Experts of a small language model: 31.1M parameters, 327M tokens.
Below are experts of layer 4 (counted from 0) of a mixture-of-experts language model. Rows are named router (the router's row for the expert), gate (a neuron's input weights, with its number), up (a neuron's input weights, with its number), down (a neuron's output weights, with its number) and show model dimensions 192-255. Each number is 200 + 30 x the weight over its row's rms, rounded and kept within 0 to 999.
Before each expert's rows: "comes after" lists some tokens at least twice as common just before its tokens as in all text; "comes before" lists some tokens at least twice as common just after its tokens as in all text. This comes from a sample of Wikipedia text that the model never trained on. Tokens count by the router's weight.

# expert 82
comes after: ".", " 19", ":", "20", " f", " 18"
comes before: " |", "%", ")", " m", "),", " km"
router,225,245,214,183,206,250,187,238,154,288,226,210,128,217,172,199,225,190,227,184,181,194,118,210,191,161,159,219,247,246,240,227,180,163,173,206,204,200,230,163,162,210,229,187,189,184,190,193,212,154,197,206,225,197,161,196,183,232,225,167,254,223,267,198
gate1,195,188,239,168,168,226,167,174,220,187,200,173,217,174,194,196,172,202,153,217,198,203,215,181,105,166,186,157,137,192,205,195,208,190,189,192,192,197,174,196,210,179,174,208,222,204,254,244,195,213,248,165,237,178,220,226,194,215,208,218,190,234,205,203
up1,195,187,243,157,221,211,158,185,205,221,230,197,206,160,182,208,239,184,130,249,135,209,208,198,158,208,240,196,189,200,211,261,224,237,180,189,185,155,223,225,197,186,205,230,184,148,258,250,213,216,261,207,207,206,200,214,189,163,236,237,185,223,212,212
down1,187,173,198,184,270,139,243,208,216,246,132,229,200,140,200,236,187,226,188,200,174,169,218,199,172,163,236,218,153,172,217,131,200,164,259,207,142,194,242,173,223,217,194,196,231,211,167,175,190,277,236,255,173,161,218,204,213,210,181,238,142,172,221,153
gate2,263,170,183,172,181,177,137,240,202,202,174,200,263,211,225,197,179,187,183,138,208,196,192,231,207,181,152,184,167,190,223,195,208,252,209,207,155,247,239,187,185,203,212,165,169,257,199,232,248,198,193,202,207,212,175,152,233,127,172,214,167,254,229,220
up2,249,176,211,141,189,228,141,236,218,195,176,187,202,177,214,190,170,160,192,144,159,158,247,244,216,156,136,204,214,241,171,186,244,220,173,234,198,199,237,161,206,249,211,172,197,236,183,228,231,222,219,198,221,182,158,180,267,115,184,216,205,270,228,234
down2,177,167,222,249,202,215,233,235,215,220,263,181,222,226,173,183,174,216,248,214,163,258,205,211,155,153,264,236,202,179,235,206,176,205,228,232,237,264,202,181,198,226,164,185,193,187,194,185,156,189,174,143,195,228,202,149,180,173,194,198,176,189,227,195

# expert 135
comes after: " |", ";", "---|---|---|---|", "k", "ic", " T"
comes before: "|", " |", "|---|---|", ":", "al", "rd"
router,185,222,177,204,190,204,172,174,212,215,207,201,272,238,162,210,223,140,202,153,187,152,180,233,236,219,196,165,242,141,261,234,174,225,234,200,136,220,193,168,237,219,241,209,208,185,205,210,219,175,207,176,178,174,258,189,223,226,206,192,180,211,237,197
gate1,187,210,206,196,188,188,192,154,190,179,249,178,263,243,191,220,239,203,219,158,232,148,228,168,93,192,179,202,153,156,241,140,202,201,177,203,153,198,198,235,196,182,174,210,199,187,196,211,265,232,217,160,192,174,247,225,144,217,209,183,231,258,206,233
up1,156,220,208,198,247,185,171,138,204,164,253,195,244,181,170,191,260,181,195,227,188,145,213,184,161,237,230,245,225,206,198,185,199,258,166,214,163,178,239,249,189,199,200,206,191,178,211,229,273,218,208,206,182,191,214,212,163,204,210,172,192,212,247,244
down1,200,205,195,221,223,156,230,251,201,205,147,188,230,199,203,179,123,221,120,182,180,226,192,193,173,186,267,212,221,187,189,193,205,212,244,191,172,165,195,167,213,253,181,148,194,206,191,158,190,231,239,222,191,150,237,201,214,205,220,236,183,142,204,204
gate2,216,210,205,204,157,143,194,248,201,243,247,202,248,180,190,180,180,196,169,145,224,218,148,164,186,189,196,190,160,166,212,186,170,222,204,224,145,259,210,199,199,174,231,200,190,253,235,204,231,178,149,241,141,217,212,162,170,143,196,203,170,254,274,234
up2,198,222,242,188,203,199,210,243,195,223,239,199,210,167,183,163,193,171,137,191,167,193,195,159,182,174,206,205,231,213,152,203,210,225,188,238,171,216,213,193,201,192,220,167,218,231,224,229,233,206,180,229,130,153,193,218,210,151,200,170,229,258,264,258
down2,172,183,183,212,156,217,244,188,145,223,217,191,225,194,270,207,211,181,240,150,192,211,175,239,185,153,190,203,166,166,213,232,284,173,254,215,225,225,230,239,159,196,256,134,173,219,151,170,163,208,168,162,169,218,219,173,215,222,251,196,212,229,225,261

# expert 95
comes after: " |", " 1", "′", " due", ";", " to"
comes before: "|", " |", "′", "″", "%", "0"
router,238,155,154,198,205,225,238,197,216,178,257,266,179,225,175,205,229,238,212,190,154,209,191,240,195,206,164,213,191,177,245,150,173,162,167,209,162,227,196,186,206,219,247,253,224,193,212,181,142,193,173,246,245,112,209,209,215,198,178,174,193,247,215,259
gate1,192,212,204,169,196,181,177,190,184,134,225,209,253,208,213,218,205,192,165,174,222,227,232,172,143,200,224,203,178,194,170,141,213,208,215,210,188,205,185,193,252,177,191,188,205,201,225,247,222,201,197,179,192,201,249,281,210,228,197,184,206,205,218,206
up1,191,202,191,182,232,186,156,214,195,140,271,209,228,164,184,209,213,190,164,239,145,213,241,157,196,236,238,261,219,226,169,172,197,254,233,217,195,172,233,197,233,154,196,218,169,173,240,272,247,175,213,218,222,182,222,237,225,190,222,203,158,178,249,243
down1,180,190,213,210,246,148,199,263,193,213,214,214,158,184,182,179,177,231,196,216,183,252,203,166,176,172,207,197,215,261,185,216,188,229,231,240,186,262,185,148,194,203,243,198,201,195,182,155,205,202,203,155,215,240,225,211,240,202,198,224,176,174,124,191
gate2,235,183,179,228,175,189,172,224,222,194,222,213,284,165,190,173,170,202,207,159,208,224,195,196,199,197,189,162,161,180,234,179,217,215,194,218,155,226,194,207,199,193,209,174,163,262,212,191,206,148,139,209,171,206,221,212,212,132,215,193,186,267,256,174
up2,230,198,212,203,196,229,172,208,222,161,215,190,232,139,201,161,174,185,198,195,151,194,204,188,225,184,217,181,226,231,170,208,256,201,198,236,191,198,218,165,213,214,208,188,209,267,213,193,205,196,175,189,214,149,193,227,259,132,182,180,222,263,244,222
down2,194,150,206,173,184,236,201,154,205,252,217,165,203,197,238,211,232,253,247,182,209,187,162,208,244,150,248,228,185,227,236,263,167,178,230,248,220,191,190,173,230,215,213,124,199,215,198,160,196,213,201,141,158,218,210,163,202,205,206,177,198,207,195,201

# expert 156
comes after: ".", " P", "P", " Po", " T", "|"
comes before: "\n", " The", " In", " It", "er", " He"
router,204,283,193,220,206,208,142,209,198,243,205,233,223,218,182,228,200,166,213,172,169,212,217,186,210,148,153,201,211,179,152,226,174,229,159,232,177,177,219,185,216,224,221,144,218,154,245,194,213,131,258,176,203,154,182,183,237,194,148,193,209,211,181,187
gate3,162,246,154,227,182,222,226,191,205,239,158,216,206,201,213,220,201,255,204,215,199,184,155,220,249,190,188,191,215,259,197,196,187,234,198,206,256,218,201,172,217,246,142,204,194,238,201,222,198,204,171,187,210,192,171,211,174,267,236,227,228,260,155,166
up3,149,231,181,231,210,190,180,237,222,249,227,234,221,224,184,239,227,231,159,229,239,165,210,232,255,184,185,149,202,185,197,164,155,233,208,183,220,191,206,169,215,236,168,227,178,195,243,232,179,212,186,146,151,195,173,267,202,228,216,157,214,263,185,194
down3,176,190,171,205,248,167,224,208,233,182,184,219,141,174,279,207,170,229,171,176,186,192,164,207,219,206,219,196,197,160,180,216,95,220,211,197,211,246,149,185,225,168,172,196,200,241,225,192,162,195,203,189,205,211,191,197,244,179,183,244,200,189,216,215
gate4,169,239,261,148,201,196,160,184,229,217,219,149,177,174,177,168,244,225,241,158,205,202,192,177,155,189,203,259,211,221,265,220,210,180,118,173,256,198,203,229,228,205,190,163,240,210,161,184,174,146,231,210,191,173,175,218,216,192,189,248,182,219,231,177
up4,179,162,272,139,255,181,160,157,245,178,217,176,209,186,178,199,242,186,248,150,234,220,196,189,215,183,188,223,194,189,251,259,214,188,156,188,234,228,250,217,210,241,190,145,227,202,162,213,182,190,185,193,184,214,180,233,236,179,211,182,165,215,247,163
down4,210,196,212,219,208,249,177,167,196,203,160,166,216,247,200,237,253,219,257,177,248,187,211,243,206,185,209,198,237,141,202,188,237,191,233,170,230,184,170,206,170,158,254,214,165,222,176,166,257,194,171,193,176,225,215,182,150,219,160,185,210,209,158,161

# expert 158
comes after: "\n", " 0", "|", " V", "V", "te"
comes before: " |", " 0", "ed", " 1", "ing", "es"
router,219,216,236,223,215,238,207,243,251,206,203,226,238,171,156,230,245,236,204,235,162,241,137,217,223,175,202,248,196,174,194,230,200,157,155,206,212,218,224,182,154,226,236,193,272,181,222,176,187,191,227,192,260,151,198,196,232,208,184,182,198,147,259,185
gate1,168,200,228,180,186,235,181,141,207,132,212,195,210,189,215,231,181,252,201,148,206,170,231,183,146,176,183,191,145,193,205,176,186,222,189,215,231,174,172,239,225,200,165,165,160,205,205,196,266,237,238,177,235,224,237,246,202,189,178,196,187,193,193,223
up1,165,186,228,173,234,219,160,171,190,132,241,210,199,159,174,212,229,227,144,216,143,154,250,210,192,219,240,259,193,230,214,228,200,279,193,218,234,151,243,247,211,198,176,215,166,179,219,226,243,189,249,167,207,228,217,224,189,162,201,207,142,180,230,239
down1,171,239,200,140,273,205,175,215,198,220,210,225,162,208,205,205,190,197,136,231,197,216,197,161,181,221,188,195,221,240,188,202,208,189,219,203,171,194,202,155,182,192,190,213,177,197,244,207,217,218,285,197,221,192,248,198,205,165,177,223,214,212,173,226
gate2,223,194,186,200,177,174,158,236,197,250,201,187,272,176,201,222,177,260,187,132,251,166,214,202,186,191,209,161,165,164,210,176,190,196,196,207,168,254,237,201,213,221,222,192,186,248,166,202,213,187,134,203,155,285,207,139,218,154,190,187,212,212,235,142
up2,240,209,248,197,208,211,173,226,197,212,214,166,220,140,179,178,185,208,186,145,197,165,239,217,210,171,216,177,207,239,139,171,214,173,169,249,190,238,261,167,211,277,240,180,207,235,167,206,196,214,190,183,192,253,163,200,296,151,179,149,250,231,215,158
down2,172,129,222,193,226,189,214,227,202,198,214,205,203,208,177,140,165,213,214,184,187,231,189,228,230,190,263,211,243,148,244,218,224,151,220,203,204,228,191,215,182,193,243,161,203,238,230,205,178,183,213,159,215,204,198,198,229,203,188,176,220,207,250,215

# expert 110
comes after: ".", "\"", "li", "ion", ").", "um"
comes before: "\n", "-", "==", "===", "In", " was"
router,253,229,223,200,229,225,222,187,188,190,227,243,136,242,201,155,207,168,183,214,198,237,183,211,147,166,174,194,173,236,224,227,172,130,230,219,223,199,221,204,190,203,219,170,260,163,191,194,180,187,236,185,231,206,215,201,163,178,154,210,197,239,174,128
gate1,179,168,219,206,206,186,149,196,211,166,250,175,212,250,227,175,213,219,167,186,176,185,237,231,147,181,260,175,138,193,173,156,165,170,189,191,187,211,178,238,207,187,173,180,168,209,209,245,209,279,187,191,207,171,251,203,188,194,182,215,215,218,203,216
up1,191,168,245,202,264,191,155,205,198,184,239,193,207,215,181,194,227,200,143,255,125,170,211,234,195,226,300,228,200,216,173,231,182,231,220,200,190,198,230,245,208,192,198,219,128,167,251,282,229,253,190,215,198,201,218,212,192,163,201,218,178,208,233,240
down1,175,192,177,209,207,159,180,235,187,246,181,239,166,155,189,188,165,204,148,202,173,205,179,197,150,212,228,191,202,264,192,189,235,176,310,171,180,201,223,184,227,212,174,232,246,207,194,200,170,238,216,164,196,154,236,186,177,200,212,240,166,227,219,229
gate2,204,188,171,210,186,141,179,225,198,209,204,213,217,207,229,189,179,217,213,188,235,219,160,230,158,197,220,206,150,154,181,150,222,227,179,207,154,271,183,200,216,206,217,169,168,219,208,171,208,176,163,240,155,246,193,158,182,143,195,231,209,254,256,169
up2,218,198,192,176,201,227,192,212,179,157,195,174,171,176,207,168,170,177,225,220,156,174,203,219,189,201,198,197,208,219,156,171,266,229,157,235,212,208,209,157,266,192,195,217,205,223,216,153,216,200,222,200,171,193,165,224,204,155,241,187,246,249,238,209
down2,204,145,208,210,226,199,240,209,189,259,206,182,188,178,247,205,163,191,235,163,181,244,151,234,190,185,213,200,204,166,176,186,232,212,257,223,226,223,148,195,226,214,182,185,177,230,213,202,191,158,216,140,193,179,225,170,155,232,240,225,192,210,206,211

# expert 22
comes after: " |", " ", " P", ")", "T", " T"
comes before: " |", ".", "%", "r", "1", "0"
router,225,207,222,202,217,217,175,163,246,217,222,204,157,226,163,243,185,226,191,207,181,198,215,233,239,127,239,203,202,182,192,177,213,210,218,216,173,201,236,197,240,258,254,181,178,165,216,182,157,203,251,184,210,169,197,211,206,197,139,166,254,224,175,207
gate2,214,199,183,179,187,175,162,281,233,266,201,163,262,205,201,198,157,186,167,141,248,231,201,215,190,204,200,130,199,174,219,148,168,251,248,196,189,231,232,232,206,201,212,165,189,270,175,171,237,188,173,234,152,215,230,174,203,153,173,207,173,214,266,185
up2,189,218,221,149,193,231,195,255,213,235,177,158,218,169,185,185,156,191,178,163,178,189,229,206,219,177,203,135,222,237,190,171,204,246,211,231,235,205,229,210,216,236,208,185,214,243,185,214,230,232,235,206,158,178,197,190,277,155,183,216,223,240,219,218
down2,176,157,212,161,218,226,207,185,230,195,240,186,224,206,230,229,201,203,212,179,221,238,225,226,213,204,233,201,235,163,220,217,231,266,211,221,185,206,160,211,175,212,202,189,166,227,184,177,158,209,226,185,183,231,185,175,197,206,195,170,200,211,203,220
gate3,208,238,183,223,164,214,173,127,185,247,137,195,228,217,244,243,227,261,215,238,235,178,179,223,257,221,175,182,133,279,180,157,177,204,215,235,217,203,167,182,169,244,146,221,138,204,211,192,174,212,193,197,229,186,171,193,221,260,219,199,219,193,135,185
up3,168,184,225,228,187,215,186,199,206,242,193,184,195,223,192,236,218,234,161,223,291,157,172,226,258,227,210,164,146,226,164,165,140,223,235,212,205,158,168,188,172,225,142,242,139,175,282,208,177,219,221,169,162,176,217,234,229,202,225,190,226,205,146,208
down3,159,179,162,220,263,196,238,178,251,201,246,166,195,215,208,232,188,232,246,183,183,149,168,207,170,185,189,170,181,149,211,219,174,106,200,195,197,225,102,192,187,154,207,187,216,260,272,219,209,229,256,200,207,201,172,153,217,178,185,189,173,197,187,237

# expert 107
comes after: ".", "\n", " ", " re", "==", "==="
comes before: "\n", "==", "The", "In", "===", "ing"
router,242,220,133,220,242,199,197,224,218,224,233,185,233,189,219,187,197,177,216,175,206,201,258,185,192,206,193,161,160,123,179,162,186,164,158,208,199,276,175,211,212,205,218,170,244,199,159,223,211,164,211,168,220,224,232,204,196,238,215,146,183,218,183,142
gate1,186,167,254,156,170,206,162,165,219,182,212,178,211,250,198,216,202,233,190,195,237,138,244,197,151,193,208,147,133,175,208,162,233,212,211,190,190,191,173,235,188,184,159,179,233,185,221,221,223,179,234,148,236,152,200,253,212,193,214,171,174,216,193,204
up1,186,180,277,178,225,186,145,192,221,157,227,232,184,201,156,209,214,223,161,248,187,174,255,206,226,240,262,204,173,203,212,192,229,250,224,209,192,182,228,224,162,173,188,217,215,172,245,251,212,173,236,189,212,176,185,237,223,174,218,177,142,213,241,227
down1,145,226,211,164,256,161,187,185,211,203,194,246,207,198,222,192,194,241,164,208,217,174,153,180,170,220,209,235,176,183,190,186,194,149,281,213,135,191,229,200,198,204,213,168,184,209,204,179,193,258,243,221,182,163,188,186,203,186,168,197,209,165,162,258
gate2,199,218,188,245,164,183,173,203,215,248,189,235,220,195,180,188,182,174,168,160,217,221,171,218,192,180,209,156,176,182,207,179,226,219,196,180,177,257,196,232,167,189,243,156,240,226,194,218,208,193,182,185,169,254,230,167,190,159,205,230,215,267,287,163
up2,215,209,229,226,175,206,184,192,193,200,195,219,187,159,175,174,192,169,152,159,171,151,203,223,196,157,209,194,225,218,154,175,264,220,185,226,205,240,176,189,194,215,262,154,270,207,189,254,185,202,223,166,180,218,186,216,244,167,217,204,263,269,257,165
down2,212,188,185,247,181,226,234,144,179,222,235,230,218,223,259,211,229,215,226,188,140,183,121,220,210,151,190,225,166,168,202,236,206,190,224,208,199,243,205,241,139,225,240,185,157,234,195,222,175,165,177,113,167,202,249,176,202,220,198,217,187,206,210,203

# expert 93
comes after: " |", ",", " Mar", " (", " Ma", " K"
comes before: "|", " States", " 19", " Kingdom", "a", "la"
router,221,155,178,218,197,203,143,237,183,163,217,178,151,261,217,186,212,190,226,128,162,154,250,201,171,151,210,197,199,145,248,218,174,257,228,218,185,258,204,176,185,253,242,173,151,182,211,178,178,174,265,205,244,212,165,169,192,192,230,152,167,132,218,222
gate0,229,174,228,174,145,223,158,231,173,207,212,175,210,212,192,169,201,207,201,186,210,223,195,168,192,193,159,277,182,152,186,189,210,222,239,148,214,269,193,259,215,230,221,203,191,250,235,194,247,167,236,202,170,235,215,149,233,245,179,190,202,220,179,231
up0,203,118,231,188,192,239,180,218,187,153,242,208,181,216,204,200,196,220,186,217,233,177,176,215,159,215,142,247,212,161,188,172,215,214,218,187,198,247,188,263,173,177,180,216,206,171,155,161,235,176,183,142,172,261,194,148,207,203,157,186,194,257,196,252
down0,264,177,195,200,203,248,161,198,225,222,187,215,190,192,135,202,234,210,198,188,209,203,162,204,151,239,204,220,217,177,186,218,173,218,162,208,178,244,183,186,174,213,181,186,242,191,176,184,170,168,264,174,206,174,183,152,177,169,153,174,205,219,208,217
gate1,169,206,211,212,175,187,148,158,200,139,226,210,230,207,242,182,218,214,181,152,233,167,255,171,137,181,199,176,141,176,182,129,197,203,195,224,159,217,151,250,203,204,163,197,168,196,222,207,226,195,200,213,228,172,217,266,198,203,209,186,209,201,219,207
up1,195,202,232,192,239,213,157,142,196,146,257,223,212,149,197,191,268,193,154,236,175,160,243,187,176,232,261,240,203,229,150,175,215,239,189,210,176,185,208,243,189,201,168,242,144,159,227,213,239,188,215,219,188,175,224,267,188,134,244,208,197,181,225,211
down1,166,131,180,202,248,179,202,225,213,260,212,196,191,209,188,167,118,175,191,189,181,214,202,198,210,185,195,239,184,236,244,220,213,231,284,187,170,221,219,213,210,205,182,178,216,206,215,167,185,236,268,212,216,167,209,204,202,184,216,214,152,217,209,237

# expert 150
comes after: "-", " |", ".", "–", "al", "/"
comes before: " |", " of", "-", "ary", ":", "%"
router,207,204,159,222,195,224,213,208,187,228,241,119,169,211,200,226,229,207,211,208,172,244,203,236,144,207,180,163,218,171,154,178,194,257,250,219,145,257,217,181,178,222,237,204,154,161,212,167,152,133,178,241,248,136,182,188,241,191,140,163,217,187,233,191
gate1,174,187,203,234,189,225,160,179,230,165,204,188,248,202,210,225,145,226,179,189,210,199,227,193,118,195,216,132,167,166,199,143,184,183,222,218,191,185,156,213,212,192,162,174,207,189,201,211,188,237,170,191,206,158,243,247,222,176,211,178,228,190,200,208
up1,173,200,225,234,256,210,134,164,222,171,212,210,206,179,179,235,179,213,157,245,143,182,219,233,140,232,277,201,218,203,154,179,187,234,246,241,210,184,221,220,166,189,205,208,166,150,208,233,199,226,174,233,207,182,220,211,208,147,219,167,213,191,213,232
down1,142,206,208,199,249,188,207,158,227,255,187,239,171,182,209,163,179,181,162,169,185,198,186,148,188,179,267,210,161,231,225,166,164,205,269,197,148,203,220,214,228,229,139,201,187,203,146,133,167,225,166,226,241,187,219,195,215,177,215,258,115,153,218,197
gate2,184,200,195,174,177,199,168,213,263,197,197,175,245,187,249,178,180,192,166,146,242,224,186,180,205,183,173,212,175,169,164,138,205,234,207,197,177,218,197,197,167,204,180,199,207,266,200,221,243,157,167,232,159,233,225,171,189,160,193,187,186,252,258,213
up2,199,213,250,153,186,237,168,215,244,162,192,174,194,181,231,149,190,183,187,171,185,166,217,201,207,155,212,234,245,232,95,151,235,235,160,216,220,177,201,184,191,224,186,198,223,237,196,241,239,174,210,202,168,197,207,228,240,168,220,168,234,256,235,224
down2,187,142,197,204,166,198,248,215,144,235,199,206,208,218,225,196,252,198,263,174,223,251,161,246,182,180,250,236,211,157,189,243,210,212,198,171,193,214,171,149,213,199,207,184,170,281,175,209,157,198,226,136,181,236,209,197,196,205,192,185,210,189,205,192

# expert 104
comes after: " |", ".", "---|---|---|---|", "ur", "J", "\""
comes before: "|", " the", " 19", " he", " his", "p"
router,198,196,173,196,246,223,177,187,242,168,243,239,234,212,201,206,221,237,193,189,181,210,175,219,175,139,195,211,200,135,229,166,187,211,206,219,169,177,204,187,189,228,223,236,245,177,209,195,202,166,202,232,222,137,233,170,216,201,145,189,156,168,164,151
gate1,161,187,238,199,176,194,166,135,219,150,226,212,219,215,211,177,201,212,135,202,234,187,229,190,119,177,177,184,114,182,154,158,182,220,194,230,188,180,183,208,207,189,163,188,193,173,238,229,245,237,228,235,226,189,203,228,201,198,189,182,178,193,228,192
up1,167,173,260,220,232,212,152,164,220,176,216,236,199,195,190,191,206,180,120,279,182,155,227,189,181,229,203,219,159,224,135,209,198,257,205,214,207,182,216,219,152,181,191,237,163,139,224,238,257,245,233,237,179,193,184,212,211,151,238,197,171,181,271,201
down1,144,222,187,207,248,176,175,214,259,205,169,198,199,186,227,193,123,280,132,193,199,171,187,226,215,198,206,202,178,216,207,139,243,204,275,185,185,219,218,171,215,233,208,204,213,220,214,185,158,244,226,209,182,165,196,157,190,199,217,249,168,151,181,229
gate2,234,210,203,190,243,183,142,263,221,226,205,237,257,156,192,193,158,220,185,158,218,245,184,181,210,137,212,184,107,183,229,177,141,204,212,194,198,208,217,207,177,166,210,192,165,262,213,204,217,134,169,234,151,231,184,171,198,171,180,215,213,239,257,166
up2,202,203,240,171,258,238,138,241,230,179,202,197,205,135,192,177,130,174,181,198,151,180,224,210,213,146,216,186,183,219,153,199,202,204,182,224,241,194,213,171,180,196,218,204,186,226,173,202,226,172,196,222,183,188,141,238,252,167,199,190,252,250,235,192
down2,204,198,164,170,196,182,178,216,182,210,189,193,262,200,182,189,194,216,224,173,207,233,199,249,195,121,205,241,202,169,205,172,213,191,200,208,232,205,170,180,174,200,264,196,214,258,197,175,174,176,211,167,182,238,193,135,205,208,260,244,210,218,179,217

# expert 30
comes after: " |", " University", "us", " was", " Minister", "duc"
comes before: "|", " the", "d", "ly", " to", " a"
router,201,176,188,214,215,192,136,216,171,151,202,194,194,184,154,225,195,167,231,125,215,158,205,191,182,189,223,133,202,155,171,252,155,232,213,208,193,184,199,187,177,217,214,243,226,157,215,154,155,194,161,163,193,212,219,206,226,130,181,158,203,193,175,228
gate2,209,217,189,211,204,165,187,254,217,231,192,201,255,210,225,191,192,211,159,168,266,199,174,206,192,187,180,140,156,177,210,139,192,219,217,209,210,228,231,162,177,201,218,176,199,276,216,196,229,152,138,198,175,215,225,150,179,147,153,215,151,245,284,195
up2,204,206,208,198,221,212,196,202,222,179,186,198,202,166,207,182,174,189,149,209,199,159,219,218,217,162,215,161,219,228,139,162,232,203,188,242,203,199,228,160,206,208,187,203,218,258,217,234,244,192,186,175,178,177,177,223,216,141,192,174,212,235,252,210
down2,235,156,187,186,180,188,198,216,207,206,188,183,178,207,214,194,184,231,222,182,175,232,164,204,213,162,211,224,187,203,220,204,204,213,244,227,207,222,208,243,146,219,200,203,189,281,248,216,152,179,222,131,208,199,218,209,161,219,226,212,204,195,164,204
gate3,162,214,225,206,191,178,183,146,203,233,168,177,187,260,226,229,212,218,221,187,225,175,181,249,265,244,184,192,154,267,218,211,190,222,199,215,219,210,223,180,183,188,161,220,216,211,196,228,179,203,141,199,222,154,220,179,185,191,208,177,184,221,151,150
up3,132,186,208,215,208,159,195,188,174,229,199,205,184,257,158,218,232,192,181,177,250,150,213,218,221,240,207,127,196,207,192,187,174,237,195,193,232,187,202,187,175,200,199,242,178,174,241,194,191,195,190,175,174,160,215,236,216,140,215,144,225,216,193,179
down3,155,175,178,224,228,210,218,261,232,203,221,188,196,183,180,201,169,264,214,160,245,223,205,222,178,223,186,218,211,182,239,166,195,200,234,289,215,218,186,193,225,178,195,212,239,179,264,206,208,216,185,181,249,196,190,195,239,172,222,143,160,203,197,223